{"n_layer": 14, "moe_layers": [0, 1, 2, 3, 4, 5, 6, 7, 8, 9, 10, 11, 12, 13], "balance_bias": false, "positions": "rope", "attn_scale": 0.0884, "parallel_block": false, "init_std_o": 0.0, "beta1": 0.9, "lr_head": 0.00459, "decay_shape": "linear", "final_lr_fraction": 0.0, "train_tokens": 525000000}
Below are experts of layer 8 (counted from 0) of a mixture-of-experts language model. Rows are named router (the router's row for the expert), down (a neuron's output weights, with its number) and show model dimensions 192-287. Each number is 128 + 32 x the weight over its row's rms, rounded and kept within 0 to 255. Numbers have three digits each.
Before each expert's rows: "comes before" lists some tokens at least twice as common just after its tokens as in all text; "raises" lists some tokens whose logits its average output raises strongly, later layers aside. This comes from a sample of Wikipedia text that the model never trained on. Tokens count by the router's weight.

# expert 22
comes before: " the", " a", "1", "2", " his", " an"
raises: " a", " ", " the"
router:141169103124120100123164161108184097133168113144082093151142127140153110149136115146077159132104103119090126116042121111107084142109101157141113128097095095112170099143120122065090110142127129188163126084055112089147196181128128172113155120133069165143207138106085128134136156132136151100
down9:084121142138078132070134051085121185117113103124156169056129121119195070090126133141146094134136135105150124104081114056112188100131139108101122134160169160108091080137158139133156125172097152141119166115148146142122170136147179174110133077122051121101097121135190113133124132159162121207
down10:159109129144123151115156092047088100102133114122155127177119140126114117139144069187089075122060180151150106096154106173052182148153157151115129098160172165134141160127098123142099127115128151154120129107131115140157129110149094130124109113151115055110155155162082118097107085116087147126
down11:138075089085211100119115129082096143176167133113133124135110096157111062112122132168105129125102146091096079117117120154139178158120153096159122109079075159149138161124249126152116161110134099120114190148146067136138187120076118108126128082193221151143104178117136154170092157102099145111
down12:182145151099148129110086044119090158197146066132174089117094122111139162145136130141208095137084149131162169189096098152142120113143128120133129117051104116153200163187130116096114123148122145115096098107090146082147112115156104128146088154132095090077113080175087115153177079138183210170
down13:104094166166145091105099083128094081090106091111153091078128135150159142144150158131127125100140180125119210055143140141209125114112142122124147105172069119155109167171085116112143111074092172193144066098145170150148151161182119076122121177168169124151126067155097077148118093074080093149
down14:180173078121093189131158098122152102169140122114169165123137169125142155120120155142123088148125137095154163120128145148112141167116123119141114123118099096161108107112134182180134149186123132127108091133126178143088107159085157160160126121148143118104123094105158213115182095167158097116
down15:139160085127102117136131107119137173107100181195182137087172116113085113131231111123092143095120098142172132155035154108081120142099103185112119100107097095063145171134097188109131107110116120162204171142093136159118123126132145085119094161120136174174045173108163144084082114134069099169

# expert 5
comes before: " The", " He", " In", " It", " She", " This"
raises: " The", " After", " On", " In", " He", " A"
router:085112134127123145160134162158168110130122130114103129164088154124159165164105130125125139071057182140109113121086098171155147154138121169156127187139100103110103084088162143154149135164147191144078122127188093199151140120086144047150134197143162135116134132187132100163115129133161043105
down0:144127100055086107087147106102125141144105079108155128166147181146089148140109104134198184072124160125126128129146144176159098157117087083053153054093128186134148092188144087168109170199105128147120182116117115142154134123074126162127112154068157163191137144127136115123092131160102131128
down1:122148104143067157129106087117089184078105121160084095157141115046177162138110156099117071177026122098150072148100138128145113096157121135147185118113119127132109096126106123179092122152186123116100125086122159114144101124131126137086115111170117164126109154098144145068131071162135132148
down2:113127079158188118115138058170127114148170087144092138136083135100158140080114146163138135124104123141118113114162111140169160099127109142148101120106136110147134156120151126088099169112103068127124120137129125129152143175090110127184176143102103111137132055125138121163113135171068157080
down3:153107083124161178132146086134207095070135119128101147132127127132178186083148021164167174063128094151118068159096074157137117109201141110170145134101159131056110139105153124135083165162116102114129172136140158145114066147121098187182125099134094111145098099175143169130158133114136130115
down4:078137118135146154090203097138120057129143124112079151139104106147093113091095125164151118149115106115041168133134132174085156143081067110114113149152155090142112107172095129091167116094164137138097085108104057104116102135086112122172156094130055119115129098118125080150188145123115167162
down5:141106132114185150151081138149127108140092068107106090164124087098120104151167154177101146118144144116135090083104079146078111075142096206169066117099076115100158194089126110090140129105106103125146128061145094151144169114122099113173173170164132106155124094111138113104198144118119135089
down6:152159137122153126102158141098078125125158131099154126149157109125077181143153107156072045169111092120113079123147112121140128154114113138173109114116172128088175143165106105118143125099069078164142134127100110145132173122158086211150109173055112118168151142137188092108089149135090178132

# expert 18
comes before: " of", ",", ".", " in", " and", ".\n\n"
raises: ",", " in", ".", " (", " and", ".\n\n"
router:201073161045127129114089061138140109139137119099167158135140114114130122125127145105095136154114150109174126086135121149142170163157122116168134152152068161078079182142102145149066155151150097111165104127180115114071158107128114075107097098067096188145125116121134189185126144084149122111
down9:109078066112150144115169081138109093139132109122108104089195154097094182107097109116124060159144102172159179129101171109121164156111112141060120078109128095140122125118085142137105092132161117113147129117101123127131036186152141112127108102110187084120164122104150152157105114077161150086
down10:088144141147117168151106135186108083148191094150115061220114156157096117142116145135103100181162083153151149094054177102126105101136145120158193142100122168106135096155089088127156152119113159184130146145116179022143118156156141139126115098159142137125175090143183081174057140060121163136
down11:127167139138165142121120097137147090175148106150136130126125111145152152148153155168166156142090141095085100103135110141150069116089118155156163110106156145140096066150148170157120147123112154143132105066092137130119103130117091132138154157162150157155150070167138133091189133138105152093
down12:207136174078128113156099134162145118108059191087108135149158140155122115119153176124105138142115140102134109091133132090093106162106091100097135111143136095143134132153175072138104143167142160170145082174143111128142145149132196152140152109103156148090145115155093128097135100177087200136
down13:113132140144123146121132065106138105122143035158123153122138094111150116098098140079174177095101117137109177123114137065141100106114092151076180085116148143044177135178152118138094135153145200097179133095099183106168184158151156125150140173165161108105109056090146124107137178133144122112
down14:116100168071104142163142112064171102069111088113114184136077140124124119145069125071166210157118137183124139051112075154169113110107073115085131134153120078136096102130131158133102150109125180129123102129133136129126130120122103119117114121110127124147142126173102117098082086137118093140
down15:129099125115080112109132132134180145130116247132125146143174112145154097113162049155103145118091128120175135141161129203107140038154133152138107155126099143157120083139135099093086143113146091114138136113139101085123055084110116151064154151173128192190139129180142141069112134173057153103

# expert 0
comes before: " and", " the", " he", " but", " which", " a"
raises: " the", " a", " an"
router:125116124101038122111150160120182140117090079112124068125066142144113119155110173136152137126142121131138124120120119112135137117116135070201168095180099198153083087118124115165118126180127149155093092125200179191131147156111083126103147177113116093155082166191091159102137149140105063138
down9:175154145062152116149098251153179160124133174115120121092133126133195103212111149151086160127144071118114118108163158088059168096100157124132108105129087151120122103162096198111110116060145129149139152117115083091094087170128132203109152189135103067124082108096078121095129120156131095117
down10:153157101149121106152168127118199190142142088076164136109136098162186130157134073142106134126148048148172179143212112150110146143157145158127121056166128132145144095097144109124168105114147152107137106146118132166143136128118166168144135163119098106193160130153114180075121147120086171146
down11:105096141120086136126121203097150152149134134165079086145108137152129101088107073154138158173113141128150122106163113039123152097098109131140145166107105126162153159126150120181094131198121139141130104088126169113171086138154088129108144175085081100122115104155116160112133180132155148137
down12:118101101120151130120196103129193128151180131168142137117140135162085084132166078107137174212173111123077166077084163133099144124142153128149186139094152130141071131127185080123134128124133139115137086143113171126123048111133128142132165175171153149111061097178096142060097123099021112129
down13:093110120144121105127142086112140121112102156133088156138143152155069110104138107136187152145206086094169137120118085055097143106157138082122089159156094129121112115069117131159107140109138162108115104110156129135095118099134133091167120101140138117165095164118129130175158194075110145174
down14:162036112077104151105154130157119149150116054146161156130125101086141133171117101134126166114031180088156077131105121107150144141089147187137139112145124099128098175120144114144100114086077150085133151145157136134200089103157152158185077109156180161156106204178135152062083116190120107152
down15:131038141099143078102121187125127107138134054144154173176123081071226104187081152084106143132088169116094112122151081143123144137139136110112170124146117125157122102125066142149164100105114113106164129131150079159106143090115172155131070137135168123154107160095128174107111147153138127125

# expert 15
comes before: " of", ",", " in", "\n", " and", "\n\n"
raises: ",", " and", ".", " in", " of", ".\n\n"
router:150131179159154123117129128113110155133086127151187163153179132104118133108137103114083155117148148106112143096169145109155100150141136131151104150069128138124146122141135145150121177170090172139128106179113127061139197090136111117128120129160135192099141132123158077141123181139112173144
down0:086127141175097091062152190110080126104140163081125085184149188098158094148138109104122096068152127158094183142159072101132147148176079111120172145098133107107196072153192184165116180133094090148153104145160121085118126127081124156103117121123098118128084166101126122178117132110088122150
down1:140109110110051201188160111127133214086176158153183165094103121147199168133098106134094124108122159118074128111211168171091136134099131097158138120121159131093184105162120150136164152155150133081085144110110103085126141118137150133220115109170156112090151161145113088116187160141171137100
down2:117062101101154165140090151121166042169106156104141074139154172140105099092205178137157163114119116146068096153120169132155108162167129104077101137101082133150085136165141134136210093161144095088134140108105132178088083089114152156115093090129082155114149085159135133153105102157176126131
down3:111134161105195129147122154134101125085102138097061154113146145136048154113164115139147098141139126134144120129118164076086137111119120155174147113088160143050105077133177089074190115159168048063116138111122132110146093202108181105150135098121154161097019138110166115129153057177119108132
down4:154112144134095128154129129159149124121146105189102160195107146180143163163144069181167102094112138163128094131097143117126103116107189079145154136130110119141122117116174111128142179104118181103148139160148095164148153087151103106116124138098149121134157132162158103157134149082156107085
down5:142095113131123107053152087106087127140140097101121156141068079134120178150096126129150079108105121164135131144057116161117054114198119086139108136084177037142169138134103170131131100175106167118130162105116161153111126151119186104150113153135116096105150134114134086089118100092095152153
down6:115073142128194089115107104146070159136147157139114085114106159094121148132100165090122085136079163145115117126087103103146086111125153216102138096133166141112153141134102130169163082137190086153105156141111105090105050127153100112125131151129170131089070111133151117147143127134132110129

# expert 13
comes before: " to", " in", " by", " the", " a", " on"
raises: " in", " for", " as", " with", " to", " on"
router:112159131136087182113143070119105183086089128120093142139062116058142135124073155118166177129140148116188119130199111122133150128126111098130079107138183103195102118152133123115076215109163142107113113122126109107097143172143126169197043182131104119166165109078107114142153133140122161113
down9:148104192093082170112078096137135148096152136136106156188117136125150140172110166158197180159064114092074179183164120120131143129101124096121143147139112101123117126092074140123089182119088149128095127121172103195096157081160110125154107162089097127164157138152165129097148132137117106089
down10:220210064073163125121154148122130137126105182123125139133178118172150171136183167156079034156116035148142125153090180087091144160101123107167134125110105176110153166126134166160144089124096168111134114124122140126156162141115151113138170121157186129067105127063143145167172202119098101107
down11:106118139160165160117107060122102182146170107141146091116121137085120131108114085171161118090187138116132150205147128119103075162148131146146104118063140133183150102154048127120130116089092140170165135102132127077110061145103111109124156143100139160129131117163101172097140168049112170158
down12:107132167090155120153089039151121201075171140126140148081153103105164143131139106110135144154208154110060222097175177103110130144116137127121178109124106152174089103150122145118126093111139154196097082137133048060143074156182122174140072178117160140127103113109108185158140088098093097096
down13:105131157135108144092063173087139117112131160128159121169108085173167118181128103067139180130115179076132175093164086158155142154177089119149079149192103156098130093108156116181125120073158117110147157151160170126084110128099101079110116076100074138177119117086135169194120171026188118154
down14:122180104089095142167136169140089126099105113091136151092124117118150172151134110133159141109141164167076118123110121110113182200114125137103090120151135195127069144106115131116052153116096128142109131118106109128109139171239155116053148182144088115128110109118108116106143116142090083118
down15:103172119061125189108119097148183129188102161119159129146101145112086096103136087143135161143087150174142159102148120144111117125188114133082127073072132161144165148132143092120150155191080084097141163150132119130090121094181097120075082175154128165142112124132124111150139110086070094150

# expert 4
comes before: "-", "|", "==", "The", "===", "In"
raises: "===", "-", "|", "The", "==", "===="
router:107146126134102212146115173216118162173150149123141110145119153101130051118095118255140153090107115130122127079073090148128159133118136157106070185158092108150111103147188073134126144130125173061135166161146102161124144128111165093127152112167149121128078121181155144104119078134114064130
down9:119168093090181141138095164120127158146108144130124118116132112075116142164188179168150092096093133157102132173149141151111152123104139142122093214133185130075157117116105135118144157156128150061116122165098076095163122101152094149133166176166128205146136197120156140103150162149178138082
down10:059113154121126108125158039153127172128113100142146111126132174156099157136147104181115130140148114179110135206111111162144143197100097160134100137106159059126193118142086146031166093163136137175104136160090175160149098144139116123092122107120100082138106169120047151133169109081150158096
down11:127119187131067144122135082154084108127106177115182109114101143074144133112065208123125113121145103119125164132126073129130185114154138158125080148216145138115113090138149115169141193134137118139074115101151112100097077147096138100204092128145133131143122156118154127119124165139129179138
down12:170166102105181146094112166137118151092129151128109124185089167233138155090079166149150072137070157173126130143119119095064122162158155084146145097183150087060139142181189201142098139160148133084134158148134129106122082104091130157127136146159133163118106094120144094088120114146155147094
down13:150096120163131122100121185044131174127139132164160114107148105129149097126186066174088192119133112091167066085134154115153096081153151141105078063155087181154141070091112196105090139151188192178136194090175113149132102076077116134194116125165173139149151136096133117094143177167152147101
down14:098200062128111168112159164117091170087095117168101174166122067130126067141063118187149140166136157147075122115053145124182174130142170148138113128130115066094145109112130096128116121132117069114118080114066178160121149153121133050146094158144131170174074113138079120099132130129127138157
down15:138087128096116124117112050125136171176147114113118165114154152125150195054100149053098058160120133165117137104112113123136130161125086068131127137099208174147181151111180118123154166136094123128040137130112108073127055130125143163151124073094148138096198152082146140149102125140134081152